Experts of a small language model.
Training: a variant of Adam for the experts, 403M tokens, 5510 steps.
Below are experts of layer 5 (counted from 0) of a mixture-of-experts language model. Rows are named router (the router's row for the expert), up (a neuron's input weights, with its number), down (a neuron's output weights, with its number) and show model dimensions 0-127. Each number is 500 + 50 x the weight over its row's rms, rounded and kept within 0 to 999. Numbers have three digits each.
After each expert's rows: "gets" lists some tokens that make up at least twice as much of what it gets as of all text. This comes from a sample of Wikipedia text that the model never trained on. Tokens count by the router's weight.

# expert 7
router:567514509519511546515553452497483520484461586555559488494455449429471456447561469397479506506513561409501545456473486380468502395542473569523525404502461532535534555554566565411433482488551575538488558505480528587483527469418568571543547476459544436460480532579419507534494528482495554587523544575523454493490461419508610526481516593548498468472490551518527559518537524472468359568565
up3:495486421497515584562559542607587501501534516497479496509492509527572467552481480462477445484554496455450538563582482582559512406426489479450533500500456452545471486419470403519524495488475535505458523548425529540524481548464444484514531496423558453522522436520531545555446457502504569524490497650437552530438484415476498526592528601492487462462346531583370529447543484476468437513436
down3:596495511461466407423548527464549374481483488430553526499526458474506534533493502472531444457490528506555408354504379471525394510456476519465592567598491493504529518454409547535476501517504418472471493491504513544644516496500524569484496470424497449539459494445475532558541438577494470562525532482520490476506500450478543453422479451589407520476449506468530508463572583564580500534431
up4:536598496571420530536403466598475554462538534499505561472551438499505434480507471518438562530491536483471483503482470476512599540496455444521540474434503508519548530578521605455445512513449462513526570588491630537441492452579536385510548510494512544531471506493504467507406498507566517538604506528521550491530528513552481611582533434578459484606473492536591590467583526552435509447457
down4:504493482498444573465481480469582538470459512485527526385635453486418450488480513472377543449495467507461511583497542483533478518539535529536515508513524520442467544447440480476422482492496505508570480506484520554617487493460518449517504560448577432408510545409483400436514597361562535591518477549566515484449540474482495534546423546556490559463548396408498487472565536549555565503532
up5:450537478511472536519559483540510514465517584564480492478494477459540448461490470558391466430582481425596517429477443474464559506535503509425510541457356469496559464524518592396465508579451516519536611521561483561461518557527531510410552471495567446493580382502555472546477412464552538569551519440525519515484528479471519479543469541453597400526460502541577557524577498511465432545462
down5:535524455477521495494427481494528505563500440507491396440491447425384552512497473433526490546458455453581573536473549644364515517530452534479495413480562500550540450499403520561549533395480523425487486529509503455418466513442418467464509499477458539502578470509471500516499474516548524514376435566496564539433535571483600523456523459445563430494531428503581496460441556527461481446505
gets: "-", ".", "\n", " -", "h", "ant"

# expert 9
router:530523471551478544490525531427519557576461487391363470497493493548517477495526419519498491521389516535501581485516497476499473392394515469538487491483537576455518604340473458483441499560487433399527450476518474439523464480471434422502472478556498431483550426461468525453504527507505554388463526409447481544424494448450536469445467468572481463475538478518508443484425568494589447526446
up111:559413411536603532552538601558485491497435523387519521490515540428471542491511479495428491463481538497429610480581551533511490541608475458479548500569446422516367508474537510494476573427472536564500523562443593546474410601545531601516447549452475544518534428528523492482521497412487503526527459467510487464504432499512522495562569510551428487524472602558465471483585480468485541517465
down111:465510445386482515598503493614446551462368508511440563479531498555559544511439493533534527452586481552525603515493557409508481492459574538478486627534456506485495478511518511568451484542498546494523476487472614574482501594480558513493484565550437571517583486470443443509496508385530480460490636485425455520441489459482569471539589527519415572472479463533453480484501547493480521529536
up112:429468456552540465533501576501429502510510532454545485475581545409430540473409552497428468397561504491374554507582598604580508526509483504590528460526515526562441448539623524511483546541583467497500423551479552498446410457567540537450494564469491445506536467571520517516451510549557487512540471531528553434559459535559505483450570475506451414559485538544468552493524495601504532487574
down112:552550502594541494452468598452438595444559642493448518456492527490502468502496417537415454471466441485570485446447481534556522518530450537487594613514535480525553477541466480486501512592442535472559573517523427491477478451639405488487505459446517506481477461600556568418469425567499490479462477484592501509577469515507471451470509579457485564587504489552490463528454440487477487430443
up113:455403488497578553516461570512445627555483621355497508621552558476486511516450526482447440418536461473441476471529473450577509468483546512579519469439506491506454525540508536431560477462443537537592553512436627532391493451486492461466435570446536506489507485590522561528488411578505481515496420517497530492542473502527468610510602487494479537541521489453482520480544484503533562492486
down113:484423462492494526554435443535436475594435544470411473544514559532523447413529509392521467509573496524472521530554512590433501503502627454486532466527512467488505449571540492466498549347467507493558492451461558466493511473502568415406511485488540524451478522520508483557499441546526520587545414556505562537425444499420524571597523552531370539446479594485537492483435494565479539467459
gets: " ", " the", "20", "19", " |\n", "18"

# expert 1
router:470578495510455620470453496622496439491470534506520496429533532483505469451485495562499549451666444491448454553501481495529580519464429494415532486589425500509501468567493521578444452480437501471507532489548440418443432472550440568465507543548497427611499443482515514510493448432434549538552542466493538496533505584515515477540484569428410515556422545395473566524469436560562515489452
up20:574575471557504501444516496493439491532559490421478465475513544476513467519505537511484559428514535566431482543554416486567439539514511373487585597521508548453537434450468497504465601525492503581463489607501507492482438552541465465417518482336431454503536473518497455555485520488499467529528467581521521612580542486495545474480543407449508505558537485511514562380545522413464458504390
down20:478428563455562582499487457544457436531398473603529527430423498464533499485434507527439523493490418576534519434589405519486553520524500556483476566456516524532463523545417525540423590539466505524488488551498558390488572592491527473541508524570461535437569477460494460536508444483547421488358504492521552457423464530491535527489560488597523432517533492452584489529552557487505614502431
up21:510490396500465478529537488553490525391595483426529524465512620420530418459502555478476463500434406479485555495563423534542448546521496545423564401488450453487459453429457476522459634551452528562534513519519491487552522462430486511474558574480519515573504482528539480552443513465497514576449485595512511485456485362507450593502488447498411525482473572495514507567531419519405493476437
down21:450499477511459487483589458412506554501583493539553461542534512425500518545528411464597552538522446544550475450414548471511467436476563408513551533496532536467510568480439388520540458508518429473565511494341512543559425482487439516425450504433521506462493514523474457503482499567483509488594418511471515538603462354476482500512416536547528501517504607607485489509482506455565524456451
up22:510414502489478528497507562469452558541463610423511572512620631519553507420444530507432467455580465508451493420553419488584583439551450499490523440526538495445513455518513563541474532484505470500487513498388652455419461506517538445491507480473519503555458404525471547442491483491468563542505500505500537462440464427468577638447508516540481497481507562476479495433464413475569511485552
down22:544507439495507429467447521490553551542511466535619573500678473531419493556539527559412516492549485470513520470463487496453533460549520492513433466485369500489519498552523516395437575519542549607430435525528532469467496505518460494564528488528486539531588479567517473499488507454530510505489607405499481487581470385407460411436536514495535517492612510479486563497432467486456419500471
gets: " ", "|", ":", "–", ")", "2"

# expert 4
router:420470578486498513534475497498516480492525493549523548519471501507488590603462518508473529459428520413503561544554398480460534461505495530482520541460424466507522438564514520566571421591479439574482458411518505525513484533597484555421444463473525483460517483481561469563621432457543542547425514446470539449574496585539485399394495570455477555509440508396410539523449464459449567437566
up111:489540521516517494500456535572548525435521475513544511618517501504515482503581430509473531562517523413480440503482467507528461464359500451510536442419483501538564486413447501576450536380483427542498557550528504516489409506427464408396563491464589483501405549498558486552426437606550454541500465541550535502523543371528515514497477558493420476530403532495479512457517429464514512417552
down111:596597545527495407478480493449422531530599443443490582554517432543587454604498512475406487542603456504490449486517543480569476509403458552495555563539469542544579462533476614453478462533468609492515492480522523475531482476453532528520582534508487428511512389514399502580514552457624452457469517512526525479499538485484502452607458487466458535519517485478480550476531523476551476498610
up112:566611476526444384525440471527526499449524534452613532496469519417472559496532483422491544450504509469509512483549513596469585602439517523478564548517450460452561490503443449562397506475469449501503494527537528552563406434506532499453425435435477563452480544527504533567505375433585485542553421510450497508563485577595480573522516556467539415469533499495549491499592510503454471440518
down112:534500506516537526429533476488520438490495568481553530422461578552393541497472446449567523475474449463496461459526463590405475492487459519574480467449511439391380548524557439493461473562533518507529448532500530572577417473446483518525422578531518609538504456501517471471503524515526486498559562485566487583564430519462434605486489499462490524562567510515579643504514568479495453631490
up113:581562452576583504538568541548541493492497521487532557456493437492512556495443484386408492379467496559417479493597457507546483470520522501485538462444576479539492515468544542461506592512412493457533500490412509532462488559465492393445467548479534386585468508502535509534468513533484556460530485554502553420528433507562450527498418510473551440558443607644530534467526514494444453519413
down113:547462489584601520503450463576460538459507519547492518524581561402550558468488612529452534414455484471459550456536459489479494491482406578500622403516514441455547495505461519529553517509426460585538484469518475502517536520526502598519501542490499515460497540551485594468569514471491438523497401465498513450495472548548428507492492491406582605518396513562532505605503514463393603531524
gets: " ", "\n", " as", " |\n", ")\n", " ("

# expert 8
router:446486499512460492400477490456469564525572473497487420444441550536564415602515506505501458499528430495503428489503561495512517505436494480505439450582534538506469494477524395532560488560526579566511540503504500515485385577444430576455499421447590389496400460510460430431449476563422480459618456531585522558443580602479519423477497441551455539518529536521529479498518483483554473467446
up17:569445416578498548551545559594466505477520534430541487594564434485517560547443496475519401443456421517394495488542508519482455501446512496460541430553579503549467519488498532482508452522445423525590545507407440497516481548440500440383537592516528518597547515503581610567483447522555485491562471585546525571467483459521457489524448526507527475501466555453483498441601496548442398498486
down17:461505448434458561491515500535462533490501578481469444419540444576519541518505459481549545517448556577516512521563538547511527542559450541499573494478534442442437486476529448513534578506569540522402498444504464453327502540484455476468404431521421596504445476538537486527478518557593485501478532495525563395524502455573573445428562467469471493496513434488461509513564577393558533498636
up18:439439439555510482472499565516382551542488574498420510550481537462518471533429505530487447473524514474480472409548397457507522521538438501509546422493503582592494503603560505495492500507428483537517526500525580472453500514559466469554480445452511476493433454588471522465442436601459497534582491487583529371507488518485547528435583563472452534538491487524607452517588438547449410460376
down18:456423417503491400477605475516448505449546518479484621569545542456560410518431489557442381477535477512367545486488518448437482517532490398504573428461493518476467524497522533476506561533437518620527475429563566533439535519561510403538546512508579550522553470535536504514523470530505465610553503554565489549483453461460467483542574518573474445526471452534454493505542460540478427500424
up19:591483480555516454500563548500516457465508563503590396561582447429434486526475539505405429441545511513496465443570494567606514535501518511474536394439523496456520467481519453465511507481483486538548564510369618487495472531542453436492466489525588552552482437526520584509511439543551383489456529542486615494526468441597511600486461557505483467568458532487543506421572478478455490549493
down19:479511456485540538501544530497499512486443516514523459443531523467491525497417507519542466420505537465462516451489502501468615493524476468450533509444416367460488453465565397514493508468457566520433591535492561561467457453455619585458401445500514607504498491499522491568467474487524532510523469551612511471446458431512503524392462561431477450534469479545556562480557463376405569383545
gets: " of", " |", " in", " to", " for", "ing"

# expert 6
router:430494521473527529564490470522476545480514488458452565478461574519506533489486613554543500496611529522454446454510507512577474556590453465563494484513556488572396519436529560607457475485499612549496533485530458517431544583547506373495495450550474486405578415480536544508436522523580409547457518495495488553535478455426490622462471467529591527596499536467524453547467474582504493473424
up56:487509482511485500461479576498508460459503547503552563534484520499450460635499428433393512512498631488483447459467471504542531622436470482616557480413440453514492496525599587505533536407500486596535482495557479498483456522468553573457476465481399558577485486510529449539429429505561462560574426513490482496449461637528459546573486488520519539469386482546559515434528516504510510491501
down56:496564478440501528598536503437519512572561545487489386585491508510551515448528475578379536502553469420441537463440448491472488446557489556473449505450607534564497522528574561530560514570540401540496518458537417479516494468416461480414490461475530496474530489444459482495378568497503436567520471436640421479482554439541457530501535528511553523397439500492471506502535404553462481498473
up57:590512492519597535508450529535457500493429461421440521439507558479512498439530500514492505523602512577450493461467445572601466520576504485534550428528414493524533502519520448529425431477518418515435563558499491500343502481466443551529551465474454502533479405535626559503545518547562538560520542547586551557493506497547507532522574438430518506563513483566480536383460460393549472504464
down57:532518475469446450492516509557491569486501548522513638568521494484468456545468555526470553514481485523439472490525502597347444564501484455559549563597528492550351441508499545436530502474482537424474458382456547525522591567465473567472472504485452511530513507451513471518657526465550474501576514467450511479501497447465529413370417528521453515598546512523486472492558491499495449515484
up58:482584584603380538505495530516484588535522477488584567495490499475508523477502452516447442544531445539490491500573453537499541535346549498413565521538508467558529439401572413533498573507542469516433442493504482579468544549556547496452493450508451573447530441521493479465488438582526493542472490593608549464603493514592521530540555535467502496456547548532487527479540487388460578466481
down58:519514491491564509542473474470557435578484515489433539418451519464453473475550485568413469408439476572512381419451431555575490514501443410544556526455441481453493499551572501493466541457473652507524448492544503528531437565489538432615516477513421566580511488474538502484596547486524574537417554497541526356523488422567539485547474528476455428513491499517496523416462495465505522526526
gets: " and", ",", ".", " that", " he", " which"

# expert 11
router:510471410535549494499497531474522502399471467565549499488574470459402549366506436450534442528576404522529388552504621492479465565501469426504498575512475523469471433461615472505556530474534508521444464597522541479506574471491443489527423577553492535544468529463565564502457532473471498501498535540540446514520482525496458527533523458583556454525471513556367509510518451506383543421584
up19:415455482593464510474455497501449563532474574484536539484468465469438543392500501485583596552532530464557467448555525459507572534425471460576529427466575453590553485510624578429503572514474510554487565543557516542475519514504488537475468469524539536471410594514526516507464399580491513548514524486532517451463506627489561510465509561535534404535464593521555567487509480592462559465581
down19:575475452528524503501436428521510559421644539490535499611464514465558468505497445488601522463507535551560433560469438524467427506551614543479479536506556502426585465478495504477445531481527514450545509468500561607505541550537488480579555498510437519526535523594435580459418509464507601548517521474483443558549581481479516529442481453457556628525535516470397548461554461528530450567493
up20:479518486526495506536422533552454471431556543496561460463520460491465551499556542392462513510589516548477546454531444501609502537523532482510535451391534495543482431485476447605530551569511461513458494472490582433483419540621536500481492501448591497536479553554544468580337474504599562521474527554522545525401492423513453503517560573511529457469431544564483595522541479456460498519587
down20:539456419525478538459450583508416455528545469543496492450501461489538431534466504525436463429414492525586536535554528586468462495496526531527485521603429553563473452579548562433530501500494559505481549557437565491507494624525555567565552464546526465453579512495493513479470527496509511454499473536593545514441521555483435467502407602377485524494323556518494577490505457443534468504438
up21:490584447585669406480497472561441493500463544483574548571485495503457470486495519402451601437493476476575462517512553514537487539485525515448539510575478492592436437442525513463468492415485412542491634528479535540509500580567524497502556420517483528562534520468557457523479540478631529522522516546472512493439498506506492622498600507473469431566460532538569460543570483455491496520446
down21:423532519584527455430456512470451587420665561556411482461489560496512458501431537585548498467483512583560495518484486538524400508478490588438552562566522528576556482545490428446483482550453504591451506389498561439491498477514521480546524483436460506421476465505526508516450538566524442462494520600488634513538530503509516485556511451545576436556543474560519509536438556489573505444518
gets: ",", " (", " to", " in", ";", "s"